From a checkpoint of a small mixture-of-experts model trained on Wikipedia: 11 layers, a sigmoid router.
Below are experts of layer 7 (counted from 0) of a mixture-of-experts language model. Rows are named router (the router's row for the expert), up (a neuron's input weights, with its number) and show model dimensions 0-127. Each number is 500 + 25 x the weight over its row's rms, rounded and kept within 0 to 999. Numbers have three digits each.
Before each expert's rows: a language model's description of what the expert responds to; "mostly gets" lists some tokens that are sent to it at least half of the time. This comes from a sample of Wikipedia text that the model never trained on.

# expert 22
A vowel-led second syllable right after a word's first capital letter, in names and common words, such as V-anc-ouver, D-av-id, T-og-ether.
mostly gets: "anc", "arg", "ind", "app", "raw", "umb"
router:478518492517485462494513507501497455453556489463454494442505512516502533500480534495511473468514576512512532470477481501504496511518549497546498491490495500464504481524478489463539479488524523528514516493542497516548476508482489500499470481488505538502493495471490509497531539483512545463524473492536471510517521476533534525471498505471487529526450472522494495465484513518488514464489
up2:461466541491499506480532528454483520473487486458538512499514481514525507469511536501503501453481445486520519482494511528541508493552494492511503492482502502464528526521496501470547473499445506521498531473506480465500514497481511541501512445457527521517465481459481487477525543507509506526522492525531463521523482538532540493466517524543520495502462497498527475506522470509483491478470
up3:465486467527488539473509500486507495456530477513506554466515529488464520482489486500495519518520510496499492493494472486481470514508526505524518554529509493477461489546499503464486497439552507469501490489524501527516550500514490497512479490554511495512526491563496526519558501516504507531504466459544537468502464456504488535523493493457518504495493507523525494467484499503476449488470
up4:506472476546422508526515502495461511513512501518498532479490487492500497514491501504506486478502479469451504528501467550540481488538538493504462511502495473512530523506495502480482506502516479486463480497532484483542491504489527553535460525536496518506508489533506540529526499527528481527523506478511492507532499541485498453479513514453469476533534495515516497550483510486468471455438

# expert 2
Digit tokens inside numbers in tables and statistics, especially after thousands commas, such as 1,694 votes, 4,041 people, 155,876.
mostly gets: "85", "87", "78", "86", "66", "88"
router:501500492504495486480477507509512488472498475483495570468545523523515485504513514516496451499543528508485515499410505494524494520529539491527522484515513480495497513511521492443490528463523502533510510484505497498519487516478487544470510508488510530464471498510433484525539530518491500477507447555483489529504494493523533489488555553479486513531471515505481505521494489510458483479472
up1:502533505489504530528496480500488531440506533500500549502526488569475498473490469480492504556436500504532451464516492450513493523542528542513514500484471494518469529479518503491516495464511526457492499532497507485501506499494499500462533498524508474471446480509508507502506495528485485505497488470472448533499510488474523506505501526530488515514459505536569494499495501515509507451517
up2:479471501513468469448475504490524528482530517501519502524470482520526514505525494516535491509505502502452491518477505541491490504471483505514462521516554472471513470495512500465506511532488521542506455514514479484497527473469457490513505526538523524519475496449505465514527486512515558517466512476502447517548478516517477498477517483479479513500494509460527513475580538479518502535519
up3:504509523470498487518539502498481492533466497471464477529478498509463468522507491495441507565498496544470491512515525518435525462527483506548508472508512518478486507478517537499473505459490504474531503500502515461534489497471479514466468514508495475504528484545531493507501564491468463494505466532494510495469506495498495445525457476564490498490537517521494504526471503514511481496498

# expert 0
Personal titles and given names before a person's name, such as President, General, St., John, George, plus month names in dates.
mostly gets: " St.", " President", " General", " Paul", " son", " George"
router:529495531482455479502494520521530508500508470487453504508558516513514466512482500499502464503542538489468507506477458506495495484544506486491529511504484481488508492534524497494474485500528506547502482479548479490538476529519498516487523511466519489467481508522487492474544517507504507456566492524458455533554479487496504504489502529473488457547474498541499503458485472543468463518490
up1:489449495519471503503556537502480502488489486520476505481539469502483493501535483522528512534459494558489493506493476471480477530518511510510474529492530493493497538501522486462493522475434510544505464490527483480489491467491495486497537533495482549514530449512514483473478522483494491491453519549485482542487502476518518528506484516530437484479503530499528538539534485502488501507459
up2:490523492549436476474542502511501466521500506498489548511462499491530486511563517488497473490521560509491486493503543474507501516489513471559551504521494459511494478527477494498462484522496492491444525460500469496510516520514490485544482472499458491439488484519472522490518537480509490503520453483516496504521465501558490489467506478517486497523484474537490489527475491491521511482505
up3:543500493532544507499497483489481485518499503477460517539482455602502532495484490486495505524489536494510512461520463470518524530478478575538489539520492517498473492509512510483494502507520489514497531475475503536494511486468504484482504533492537463517480515489520457538513528498479529467488500486520486512519521503493479534474473571503480497525453508478527466518495507482509487483519

# expert 18
Romanized Chinese, Korean and Japanese name syllables and raw CJK character bytes, such as ung in Yung-Ning, un in Shunyu.
mostly gets: "ō", "ung", " Jun", " Kong", "iang", " Zh"
router:547497521502472511485501530462466457513517480504495523505516534534501457506468523493479496492523566508453529499428464511494497488528495492534535470494502503491550483476502472493487541474531524530498497510507516491502509474455487533445490500495520522511506506520515467496503573525512504472508506537501474508483494486501477460481520524491479518517449525502519468476501500503458523496450
up1:472515499506507473467527516471470453487519480479460523526503491528511495471470476490501491474470557477529569547513512504489519469553506537480534500525483520447482507508504533486462501478532527544491486521509499492539541477509480468498493476488487533512504483531512497500549534495489506439491495540512482496502470498522509511453507505479517549462515470522477465512491520481495490506504
up2:527491500478497496498489528506498458506482491490483541489511534538480538525517446551487523534485517463491520514504508460489489469509526464569499485490502507527512508488545420525451465505503482521453512468515529488460503454519492495510508504506507500495479513500476493528506508486488486528512489562461479514497531549481468485489522515455490520514528507504474476496519481528484492460475
up3:507478553558519509490505510528514460481467477484517507488490453481548498523551468504498487507462493536483484474485448494512520498495505481552505519496487500508498505510562515494464488497477523457495482463492521504491483473488515522445543485502534476515523512454482516520532515526462474514490497501481553487499504527506516483499558500492509532496504505515496527545531456445482493507503

# expert 3
Colons, dashes, pipes and degree-minute marks in infobox fields, tables and coordinates, such as Time zone: UTC+3:30, 42°55′.
mostly gets: "′", "- Country:", "|  |", "- •", "- Coordinates: ", "- Website:"
router:506464512523467501509536532495496487520481455481504530499505549525523500505504510507496453511539496469470529458432491463536501512481518503490555515500519500497483486548470494460504518482486534534467502506533482426548499522482505545484517508514494505497504500534468470528535532536480473501516485548529510526512519525484521469490526497492487495511492511537504469462496471528500483526493
up1:496503544478506528511518524486504506489495448474496502511514513475495462505531502488444484545511506527491477493466500516475509541504508489514497509520486486476500495473505479510517529537544503487471475502505504495475561486474518504477479416540470524479482471512425530490505500528476490484512547498525538479505469504517542485515464501475474489502510562486506542445488517511515517497495
up2:530483487473511530451505494498492471484502451452514510464529485520500473527467504545474508479528506478509515540457499489479485482526488466516553520519463508517509473553469509468541517470494491541452496485494531521473483510481526498498466486523489531510522474510458507498493491517506529465534472474506490505520489483473516518513552515497508544506536470531483501504521517496476474524431
up3:525486490517528541485472457470534506475464477543479486458487540464501507484544566515539475479523517481486486497477512497503526518504527497504523476495507456490506457500487463511495506463525502455494509462498520525526467512518523470513489514493522502495522476480505537462553536459464473488510464464486493493489470499534568517477468516528492505511504502503535508516481526483527526490478

# expert 15
Final words or plural s of organization names in tables and infoboxes, such as Railways, Corporation, Airport, and Chevrolet in racing results.
mostly gets: " Railway", " Airport", "rolet", " Rail", " Inc.", " Act "
router:511460531512483530480515526481501478507511468469504528499564532526515479496476488516448463498533545524500539490442472462524498507491505529483527496470513477520505451523502481438502506503532546508491511500490492466517511454462504519499501520492504495484503477497491473514503552488520546473516508522538472500543457477535529480492510508514485494532490512506505467479500493521491434516477
up0:517507536515525474501506470483506500479502506486500477488498556522504546532499534478553475550499489506492543484489519482484495483488554495505473482501487481485519547509472466458531493486471490525476490518500507472527495496516443498520516516494508529507494561507484509471493462532473501500517519479480472471488538526519477491498471468511506467504490519524558523519520471493429540491554
up1:495507493474533507511489481478455536489511515513482513456484521460476527490455557497468506526563507519497563516474485539483512467520563474535516497463504497493518547496477501499480525472492465463493518523472472509506508478504493517493510482495504500529494542553529478515553479507511511499524477486516473488514450494500512455482505511523515506493500529499511501504461496446473540475514
up2:530470501490474512467502548517516507487526485530499495553438480480461464546508476492528489484493496482549469487512433499556493522503451463534495518545507523520515504520486457490488463480520496507502488486506472516523500535462502509466514503484509475500515515464482476488510460490551491457505467493516503494558537481523526504504517490501529514498496463483521484497549474487509519499514

# expert 6
Single capital letters opening a surname or place name after a first name or comma, such as V in Vigar, K in Kaye.
mostly gets: ", M", " of M", " V", " M", ", V", " of P"
router:506497551517483502494472503487494479523495481486478528503559528566497489532479513520500499488499509492493540490444498509513514528521519514517534520490543493492510483521502454506480498479511465475474488481522482479520529491473490505515484525485521546505491445520482517503510559486515476461544501507494483489522493497489501529493534509441470519543479527530461512466527465509470423475497
up2:459469504496471476436529486521504504507524518521506498494510520516550494488505520508497511522528503503485522489482517503513468537502522492512520488530505510470423522532467471508502522486479522527504514516458477512492506513511464494499471494497420565491462556502492453491491483474499542548499527481504522507469513505534503515517474502513479548535486515550480485491481506543516514503472
up3:495435501512467421472500474518526475486551521521463497488537487502536494493516522489502494493534524541540536513484519485510495492515504465469524547471511480477543477507491473503539470517531515504529525492500492486541535507478526533525493523503499514521501475489503519518510496464514495459543456515481449535467476477496467474497490483465492536514525522535502485470496535477518488501496
up4:527499485532502480477507476446475491494520455509456507506518501479521500493496513533491523519533557494487473498460532479458495501547478499470507535500483463501502516547498515509461508473536479505506476515494481468470538518447499490501489525492481514458473458537461503535525542489483540523491518524516547522496472522469480492483481499475480479555497520518514529506542483512470462495475

# expert 4
Word-initial consonant pieces like sh, w, h, Th, St, cl, kn, often capitalized or after a hyphen, as in S-w-edish, Sh-ield, -c-ontrol.
mostly gets: " sh", " w", " h", " sl", " cl", " Th"
router:479502508504497500471527543502488479510530469453528519475529517532490521536496493488504517478513518494491518452420476502526512495505521522531528473495515483483534489501513442455501505512515453493458496491525519511512509491484478511521512481530524508481474483470494487483500542511494491501505507500530467499519533528511551543509566500506461513515444489510496524431525466526504473468481
up2:509519478545498451465515543509514524472505482520486507543526505496504463488488521480487482529512531514497484549477490511527491509487456517477515502507482539526475490461510536516543474481494514488470489496506521497490495539469526467411507486541524500520484543436514515499536475514500490540479504497492491531493471478537499459512526489514487464498478516504483509486486462490437501520525
up3:507497482536487440519513506497470491483534516508485525486515486564456465474472456485529489518525501532456504495495493489537526485481506500493495489475512509505482478518548500501500471469532515523525510558492482520501508473472534488489506456539531481532479504492452522505489503512548499532486466498524503522508526512479453458497533515536526503511465514508465501521524453522482462536455
up4:482482534485498443533482494510505499517534499554490506483512495558489521495501493534521454504523511508506513472463484449523477510522493502501508559469516496502516475541494537475501484466548482475500510491496458481495501482487557515500502490500489473525485528544553546492506487508533451463476528531528503532551512534532485501468492510469458492499478527483478465495508504504508497513469

# expert 28
Apostrophe-comma and space after goal minutes in football match summaries, as in 27', and non-ASCII bytes of accented or Indic letters, like š, ł.
mostly gets: "', ", "š", "a ", "ł", "',", "i "
router:530479502510486504480563510481493489470500438457486526520512519553486496524521517524471457502522517505494520487412505500502484538516507519502501540494502481476525506497535488455508494499495503508483493492491523505526483473475522551474495505489520506476544498501490479548512549495494481428514479513514496484540489479516521513516508556478489516543443494522514492475528467511489488500517
up0:430480505484463462478482469523527504505503530483552540496499526491480492491552513476507470483549484516499491517488492471516488527542483479499545504544487471502481506499524516496490540472526491500462443510497531484477520470520496489537490514452545512517484490459483497513532530536494483494470525506544500531466532504538521517510486503510490530453509477475494516509477537520505459495484
up1:492497527485527517478502507503459510497523498552561533448513510481514503514470445570468505519550473509481513491504489517464465520489509523473535509470497502498484480528464477495453490539503538501469466488493490517510491512487472511553512469477483517475467458484509501482514454467544494512488441497521484510507494492493511508532490500521496503502487545505525503450514528528472484526487
up2:509488486516501491491495478490486535544511522485517542487510490496483511444505550493498527481510506529512557516531544479502484451508490555514489502524483484512485443516485502504495553510528478471461522428506527494467507494516500513501508516530509498516504531504510487496528502458495483497520514474505502538538514467517519520459489508529451475513500490515485457489458444496476451462473

# expert 10
Syllables ending in ar or or, inside words or starting names, such as J-ar-vis, qu-ar-antine, Bar, Kar, Gar, Nor.
mostly gets: " Bar", " Kar", " Gar", " Nor", " Car", " Tor"
router:519515508471465504515492500504466500478481471492469571470540542475486491526479512544474501498508547494484525492442511473525538491552531522524518466485508466463501483520493449487482519462525544523472502489492452475508491490506489529495515514504521516464467478503513530502503498471518505474554503517461467539497485528489496479507487536464505515531465530549526503482502515504491480480488
up1:484478515487485458507537487529520498499503516465539500464497497548487481524523521476447481518486514502498527540493485496468528552459525522542528478491501475479480499528494450501471490466508496480484525475492502447507491500506517520507468475481531521467495495467511508531467514522472522478468487512477533491516504525512498512501495506500488458584522527466478553512467471453497477472521
up2:484502499474492495495528524513525474526502478496502472502499496510517456476505523482449471499515510474480490490465511540466532478480461453536502489468494519487469511482523470521509521504535523516515491516509522466490538506468516520508478477576524508528504473447537483547521511481490493452530485568487504541496493502501521442494502516530484496539532506501513446504463500497467530506487
up3:505494509519512460462506463512553479508449479538498474525518495488523520494522532480489444543539491525503518514479509501508490507477510520500483482460521485506540533540529505480482520475530498483512530489501509480500446499523513492525484449482539493512530509550488513478470487492481493495508500554568499522471493535508522516479523558452488498522467480544505481494496479483469487508530

# expert 19
Album, song and film article terms such as album, single, Best, track and ISBN, plus pipes opening rows of review-score and episode tables.
mostly gets: " album", "\" | ", " Album", " ISBN ", " Best", "track"
router:490493499468487476458511547509508469494544477450524536496535487500514477494529507537484473465546514489516504506451474491506566501547505517525523490503510503458484496534490463437516534492517515500496520468519494480505508527445488530479506485507495497491528513507459464505527561496515491483540496502527518510512472484502517500479552520487467518511529475555497460493520508503489480493477
up2:521494484486518474520494490463439453538489533508487487462484536496511500526469487505474527490452539504498476555488529511486521435521503518528488485521492483472503469534553515469494508501524503522464491497476493499514503476484503462489477477493512492519550520515539486507486461534509517482502476544503507460486506492553520480507482510432493522540516458503528469478530493515490513521480
up3:513527519491502493477531532487521502483519427501482493452543495512529533450524530490503443500485475492468518540488499488543509543508516475492485498464493483462530505513493541504510470459538500518505498509475527462531500502501510515561484507510479491464514463471523487458506538497462475515487488515506492480481487530477537502517508499511455506476468515453545538511489511520519514504467
up4:514520514469485508495478577521531432483527480495529517522526518516494485474467474508496496503470513512507490507495462544480542497520504559515459514459509529462507494480507473522458510522518478482511504466520464465491467466534449485542516480512543525490512496504486556527455493500489503501515439497473484504498547517518498515500471516499489520488493489509501516495494516497489547476477

# expert 11
Everyday nouns after numbers or determiners, mainly years, year, day, time, people, children, as in 25 years old, a year later.
mostly gets: " years", " there", " year", " day", " days", " fire"
router:525468508508488496457527522515480479466473500488518529516543523511544511525527483521484507487511556513461513528510463498514497528529489515536520490525495486470461483538494465422482527504515524529490505486511503469532504447475483523509535494507525510489464473488453515489520504534467479479494500508475460515546442491514488499518529523492489477506481507485543517468487461541472488507469
up1:528527498554500494465511487527510503484506499505529501480527492541489512519477488483528490469464496504537541495501457506476471544549478574518481489473520502520540466531496474498532483488508508464527532460468496460477497489510534522470530538497479486523501481499539512508509507468513569538519488469528504502518489442528463513488473471487510511512516496484482487523544495500500474501476
up2:506467518519504512476522504485530500542508527489503518478484565487460487564496520468487490503531494487515490498485528522455540465451465532480535479451499513513464542510501462458494490510503499560504543556496517487515490530494490501499504510501538523433512503485475531491489501494518490493502501492491491491526545512514557475487514496527518497500480501506470480461512467465520519473526
up3:522514461513503506476528498487533501517491473493501490505465531505479507459481509486507482556469516462473490471509529502499531497497485533513498494527523478497504554520498437485467475506483442552529493519499525467495472487536525556452490517487522520505476505507504506517500531493524517456511515501469530488523518488472511498464501517500506498519504555478430533534518490490504501430516

# expert 1
Pipe separators and empty cells in wiki tables of numbers, such as league standings, vote counts and results, like | | and % |.
mostly gets: "% |", "|---|---|---|---|", " |  |", " |  |  |", "|---|---|---|---", "|---|---|---|---|---|---|"
router:494475505489451502465548551486478480459502459445472539491532540523486502520505502522504462516498525503471500503441455485503487481518560513509523495499557486488500499522514482423512530500526519529490507515500473509534481493456515540505489496484511533487502511498500501509477563480497487486516495521509475538520504466510502489488508493505487535542506526528481496476511488522462475462514
up2:506527495472480520532488486501507492497466500526505516511460537562471483507467510490531462488469509486500464540518515536455510515501520489524472528500459478437544494522519452513511509488526502497523492511463540535480525494464516465489511441466525523501477492501483496542531449468511476462508485528493526481535469492495551480502480525472511520514510517484487550491523511492490499518502
up3:473545466484501478530527485447474483530481526501473511524526546537489469518501505460478466507500497510468486454493504483502469492482493525508527509514525508472462495483480515503486513538499513525470471530498509512487540453490518483501519502476513544463422521492423557541527503505503506457491524504511510537511494483476538513498529479488518521501510471508517498466507523534475495506505
up4:513495500491508509483525486527492503482491484439515526544493490489519500504532525532495520478502500556519524486511532534547510498524466505530527498458458478495473516514465448504474525511522470504507512459508528526501467515474526487488479494515469464504447512467499490481506505470513497490550485489532550502522504521470472555508503494512557478478500492498447442467463525491505516487472

# expert 30
Short vowel-consonant pieces inside longer common words, just after a prefix, such as or in incorrect, el in accelerated, is in partisans.
mostly gets: " scor", "hib", "forman", "oti", "mun", " center"
router:528490510507466501462518537457444529501506487487502546513508520497489459447482493508482498499503543508445524508473490498522494510498523557515520484481558509477491488514518505460494524454505561523461483518511485503525511520477468514519530481503498538506514459486536510518470490498480484485513473518506489546464449450523502467503482510530500505501504518559516512457514505481526501500484
up1:499514519485568500503508460505479500482436473435520531477521509547512480552502493495516498514546523491515520512497458538496541511468512490470483498496523519500476483502470485504526496476531470510451471484484472470493495519460525516453525493458537505498470539474448516503480507537493485524482480521481463457502506494538517506466525491530509496521474502510511512475516477515538517509500
up2:479500532470515528472531509465491484469474505483490516502490496544520454483454524510493478515568520511494489533432508468490504512487481499438491547508534515528476543451510493487506503493508484509517535502499477502493524514496500492523527485511487539529496502509495450473510515470519499471517486537502489475506492497503509476496522526477539471492477503536489511514516444574513438505510
up3:505494470534483514496553554482479494486481493509476490500524522508470533496515486522539503507451517503489530515483487505533524493521542549559524507517494483486493487499528493504472504541502468504495491486478474487499497511448493519515483477516455533495481509505520505503492517539503502451481444470496453438532471528513523531464499507520492547528517515461486490466516480494547512455464

# expert 12
Auxiliary verbs, pronouns and relative words opening a clause in running prose, such as was, is, has also, which, that he.
mostly gets: ", which", " would", " being", ", but", " which", " they"
router:522432536510445518486505508510471501441489492460488549493525522497523486506552485533505473502551520516489551502509511501538496467509531514486529491496530494488498485475529481495501511493521501500479520498483468470532488500470493521502500491509500528464468466509492478491506511547513482511521486542473476479504492456538525487483516548470469506534435507538493506448524503526490466484514
up2:519467535514515492462463478459547457558527506503462504496495489522511514524480489543468503518510483501504520497514506500474489529514522521545479453522548456487513508488468515475502511529523501481480509488507461505546462485519524503497503484497508514521521520514452490499471464502500492487528513484553501521488506520461518483513491526552470532514466502530467444504530528520502440477494
up3:512505516536536490497544492505511467533492511543505504516474487540510501488495508488475459471500515424431528505501542502532490473527529487545495459485485468482496501469486457515520483509513512517510482520536528509494537509537481516469494458490542523493469479498458516485516454498444477477508506519498514521528470478487538511488525507511531469500477514538490489492472485510510504552533
up4:476470505525457546481498511510473516509559496473522501516489496485482511489514520474508519490521505525508533477486498532496510499502462504491543468450545456452501500499522507463503489512528507486504478479480479530526474507473530504474500512486493515515523510502547504474503581442524540509529492538502489476494494505512416480486482511488551453507454518479485509487489489523504496491487

# expert 29
The articles a and an, often merged with a preceding preposition or comma (of a, in a, , a), plus or between alternatives.
mostly gets: ", a", " of a", " or", " a", " an", " in a"
router:547440499519485475524537501481464472495497473497506567468503531514504467486538498499480498535484488469497501490470500461502543505518530535511500484470553492528494493506519463440512550457507519495476532469460526518523478496504500516463513502520502536466488536485466498536497487514531472519525498541510503517468492511526497489529521534495481512518461501544508477520541493480475506483523
up2:482500519513541499481516521550476544526475484512542503494540498479522495464504521497446444462490520478525508496465535452505498476500504485491516483477493441483497523483488489467475509551471508522475489549532457486490518522506527524530510509492488544486503520477486494555474496522538502471525501516504467540541518518510539518506560497506514477517491513536454497498492483477478500498498
up3:517482496497484509511476530442480511498532476465510484514511541478548470476501500544507490517486501472466518451489480468539529465510526498468504468495537493491478499457462499491497478501489547503535516521490466467494516518466488529495529528495499513542549518521507472526535497466508528511564478516504510544487478466500495509496543530503506469519497517549489484524530459526466471495511
up4:491467492559476509505526511540503529478466490476479560452545511527494553523473491475466481483522514478483499471482501507518461523524489508494547483515491488539531480547517514496502490488479491476501518502491520491510546528495488507474468464494483479545528512483511486508488541489484497496536489516527489491514498472494510499527527475499527517569525459520522458478477464456512474543487

# expert 13
Latin suffixes and pieces of scientific names in species articles and taxoboxes, such as -idae, -ium, -ulus, plus labels like Family, Order and Genus.
mostly gets: "idae", "Scientific classification", "- Genus", "- Kingdom: Animalia", "Species of", "ropoda"
router:496472549478492517472541521494475505490473477493485506520549496519498503472484495519481448464538568471514515507472481476533529498522503555490528543481514458492479456518493497471498518481508512522485484535485487527520470508492460557482514517522517531520481508476485534493499530494549496507538485537506533506515496465493482471520524513470500503542463479485494448481477459516483470488496
up1:513504535508494510474481488492482494542531495520489503502525528509490457545493511506469515471517472511500525501480473550454524496502486455461528453459524532497550477562508483522512480502493503522503498514469499472463471451495454491506478486477490487501503487495487527466536499548529515466504524529486496528504536473508520502523495513473506528551455482515487528515482455490440522487498
up2:493509511504470465511517504525509498488519463507454536505496486470496485475449483495515487469528505470503530503504533504468509492514510529502487477454467460510555521461525509475489515523531483527464586527499554519533494509505489540519464465483484545461469521492517494491481485493534504516468482550435513483492526527487512500535497504463494484506507471525496489483485462491511493478498
up3:481498492468528507507503511527514483506551511500449489499503515511496463514519506461508464464517480471510485533517464544517461519498475531499535519498489523480512533504507507483527503521521428472470518498549539490514510532481489497518474502495484494477520478518449494498503556473489509473509481454529509492557501476525517503452533520520488493494434471490484501519558482542488497522486

# expert 24
Single digits and capital letters inside codes, years and identifiers, such as EF0 ratings, TQ0408, SI 2002 numbers, IUCN.
mostly gets: "ID", "urther", "NS", "PS", "NF", "MS"
router:507471495533490500494516528507528505470514476492512522458543515544501479503500519515481464499546571501514530502418483476510515531503525485518548491499490497525472480494513492485506499476500527542511505484501492452503502495493516504450512492489500510480497508497464470486513561469502519487545449517497493495512494524513509488501528553470487531552482489519506448521496481515460471454469
up1:476485501476496504510484500502514470511490521472503542470511514497514482479415523505464508506538491520494507506508507512497484528494512525521476514460480487491516476506470500492524505507536481512520483475490462482498432522499484507500515533522531542499472509554517531542524487492502509540518495508499511520439520457508566498547513477514497441487473450522534522474438490493509507493503
up2:463543526472523467482452514481491475531516537526479516519466491530506480559491548440522541485497488477454492484507477477499507454488501522497482494486512511486511525521510532504485484530499495478450514500482496510500474518516518534518537502508488514517509514542552520537533493519530503476454479518504518471520525469468493522486529442520510506498429503480520496480467498498518501527492
up3:510535485538499499487540479530509521468483480520489507533489485501553508502434483494489536507521539460523502521526528517453512535504531514517462531488513470459511512502453491523503509444489522493491506507522515489498567471523493511503509454460518477470486473493532512528509464485491482483482485514500442502478485468539516511465497511505475503465512512474480551501511456506506493463535

# expert 8
Single capital letters or vowel capitals starting a word or code, often in tables, e.g. 2016 AX designations, Aaltonen, USSR, Battery.
mostly gets: " O", " U", "^{", " I", " E", " | A"
router:522481529552474522502481517494475474519481452514496533491543536550503453540507498530471495531493499488499511506423466466519543516531491486508497505484544482518462491496515462479503520450485525489455497491483476474498508484465494507465501533495504519467530497483477499528469522536510455495508507525498488509464469492508505505539512532490506552534491505538486504516522464496457489483516
up2:497514504499516470515516521525496466508547496523501483484515483486465521425530501500462443490522504494503476515497504515512503530454530452546530484462521458508548461476490507504478550487486507506530454460519523516533496512510496521492498469470498491445492494522536479528537545508548518517494504502512472536549455521514470498503492489490501488500498484504475490515484498469530494476531
up3:525496539529466482472512513457523475476528460484501527546514528468495472487548481523516518510551483499461487537478511498481538479504481493495527529504460475471515491499480470510531490496569494509457514475494506454522495507501496532499483495531510519461518498499520509478554532533499478472492501531494517493449491516491513492495501496470459514489504469527501502442548544475517535473501
up4:459502496489509507492524511492501474508518447506486490540476484507479469489514592463489502513501498521533456509504518495495529515498488519484537531519468500472503492498498459477537528477485528529517478528505544537505538514505466486474513491503496507487549475478541497485534509489515518458514487506501473496542449458514463500511485508502457476558473473511536505498526510531529512511449

# expert 5
Word-final suffix pieces forming plural or abstract nouns, such as struct-ures, dise-ases, list-ings, ven-ues, plus whole nouns like development, data.
mostly gets: "ities", " development", "ments", "ences", "ists", " control"
router:497446530513511478439515543488502500464509489452504526508516501545531478484516503537482492513508561527450506523498470506520477522504521484497512508521499495510455441510497480472491499492542543531461499496524517454522499481455478535496567536520514505499474487493490494530505493514492511467509489524483509547514447447496514515482530512496507495510475477513506501479492481518475493494453
up2:456526505525512480485455487523489472509520477490531553509514498553506546515493479520492484502483487494488461487489522496514498492524546516539506497507515467492511443491498488493523515506546526502509527504486512516518572501499524468500545522488502478508484493493485468470466489454461452494538478551526544496522479495499512474522477501466484515535526530523498480521485493439473458485487
up3:538487527501482534477464505490523497468484504509510521492502529488502472479514453470552492516500474494481479482491478569517498503483518509500508532464496503526501518456551533521506515499493469521499492529511512465521455502528509535510455494505485511501459539501526529523538498512533509479500494532494408496494503466499531472509485490529520475482454497489499495488474475456473452478540
up4:492498518549523456495487484487528484475467527478481487534555522485559480515513519511547493466492492497495514462492503512508515438511509482528521521519550503514482481523497501477476516480513518522529508507481501505479477502453490472511506520502507517483500498479432488495523519534477438458485467517474530475484534508499540466455521507519511508509464537510491512488490457489487564508522

# expert 7
Short letter pieces inside personal names, often foreign ones in sports lists and cast lists, as in Jas-m-ina, Jim-m-ie, Ped-ro.
mostly gets: "die", "my", "kh", "mes", "ón", "ias"
router:501511520516464514504517481477484495494513462489481548476523516499481495476492490539457466503543592502475509514426494493495474494519513496519549518495521497484510502542530493476467555457558527492476516516488494539500528484499492509497492487523491528474514483525497514520485483509498482508508471514533510530514485481498508486481504508445479486529464519509495505472547495532500466441472
up1:501502495506466568520492505473485518493536507498526543489509501456501493493516487566492519489517545502424510466516482519497498493522543509462482496486494516548467502482518494485476522494505529505486469461524435505489476491518496522505525536521462482543474454505505515468535500473502517475496461504518524495539495502514489481485509498505490463523545482490505501512480475523502477459564
up2:499475518479481480516498499525461509528522498502506475575493511523523488493505489527533546530551535463505506505484488501473501486505489550517503518501501519511491485495492505518507550467523543549474520523473457473493513478501465501488486507520492483492479483435515474473506534456510475529503471509516481541514469465525501449454509524496515517497556476467501486489487544529516541520507
up3:507475522459486465481509495471535519484531497457513514503529489494492534506439524520501469501465509506519527544492529448511494568472506509512523555546531470491483488483508509464515529515478517516491545493488506513524517511505454472462486500505554478474498532516505468519505503502512533504505507502467539494515516461543486492527509491549474496473482447517499501505524486472485462467494

# expert 9
Closing and opening parentheses, commas, semicolons and dashes inside formulas, chemical InChI strings, legal citations and number lists, such as (aged 63).
mostly gets: "(", " above", " perform", "/s", " call", " wear"
router:492466540511487506488524544491485477486516461475486535475536523506507497523500511525485470514535523489454534517440462508510486488507523545495537480506500505469474504532500497432485523487510535529466492495529489484505502518464468530496553519508480515491514525458499500476483508497499522465533487532508484528527505490523550503504542546498484485548473507553487490467508451518493471484487
up1:527515508527469476488502514539476476483516474526513484487487549499508490561487510505527470455520529542492517510469489514525476505503478489537543506496535459489457507531525502492452512508474498498495512529480501495520512512484511477491485475483496521495468527459456519506490495489479531547506492481492520500533492476492504537462484547459518558460506490511498450535492496494556470483557
up2:539485493524525508461499488524533469483512552515495490490489494490495536480484526519488509462504488471517512450525492504484534495526514475498460503484490478504502499498559500461516471447479532563528492477488471511516516542493476490492495498501491520525511532508542536515509486533469466480477462523475456484500527504540546519471498526543459487511469507555505507507519459484461486472516
up3:485444489558515510526461492487517525501464540490543501487481476464501505555552522503498507509566525462467476499494460476526486516475532467455492515476508504528475489510508521498494534502516497538505463476471510498484492496473513487507479476514491515458489504442495507536496518535514516547524546494483510523513485467514464538515486510458519513493511503459492498483492495465539481514522

# expert 20
Opening pieces of verbs and nouns like dis, rec, cont, ret, arr, st, tr, g, as in retain, arrests, styles, troubled.
mostly gets: " dis", " dec", " rec", " cont", " ass", " app"
router:525469494495513495468534518543501422524516498451502528471551526488522480499501549533496490484512541490470534476475516488501490495493545481506503498439521496471511461498501469437489484501502477485507506454485498511569502509530499505501530507510523562504470495496461464535505492484504483483502501518509507507519517501524513530488496508463477513509454505532525497488499507528475446492525
up2:538488505448511491468519486497529514488488487488512524466481465506545538478438519463521489488487515503478506518510486498477565481511496468473473479468496510504498501535480511508480511553525533549539538460508478491507487490467533479489496522560513487530517473467496477512517495505512487515527466511530525498510496463491513482490534483500477472477495497571472468520526463491532497466524
up3:482478501490527511481511493481484524509499491531483505508518461543487495457449502477535469518490492445502487518510512473513569511511507514466488531522456464544438469519464495492489492505535460518497460552489496500505453507510487510466513537496533529507468530477525538487481493513495520516493453513511522453498504496509488492486526496479487495566488471479487454494504463520492488488525
up4:520483528520480558478546517528531514495487493456522569486504509488537491517503443481481504542505489467488511453516505486463499509478521503539504502501491494518459501504525528435482485487465504492487492503508540501534520541487495508482474522548479490478548452540462493474547534505499490511503498496489497505483507473472505481508497494545477484466452461528500459512488501483488484511490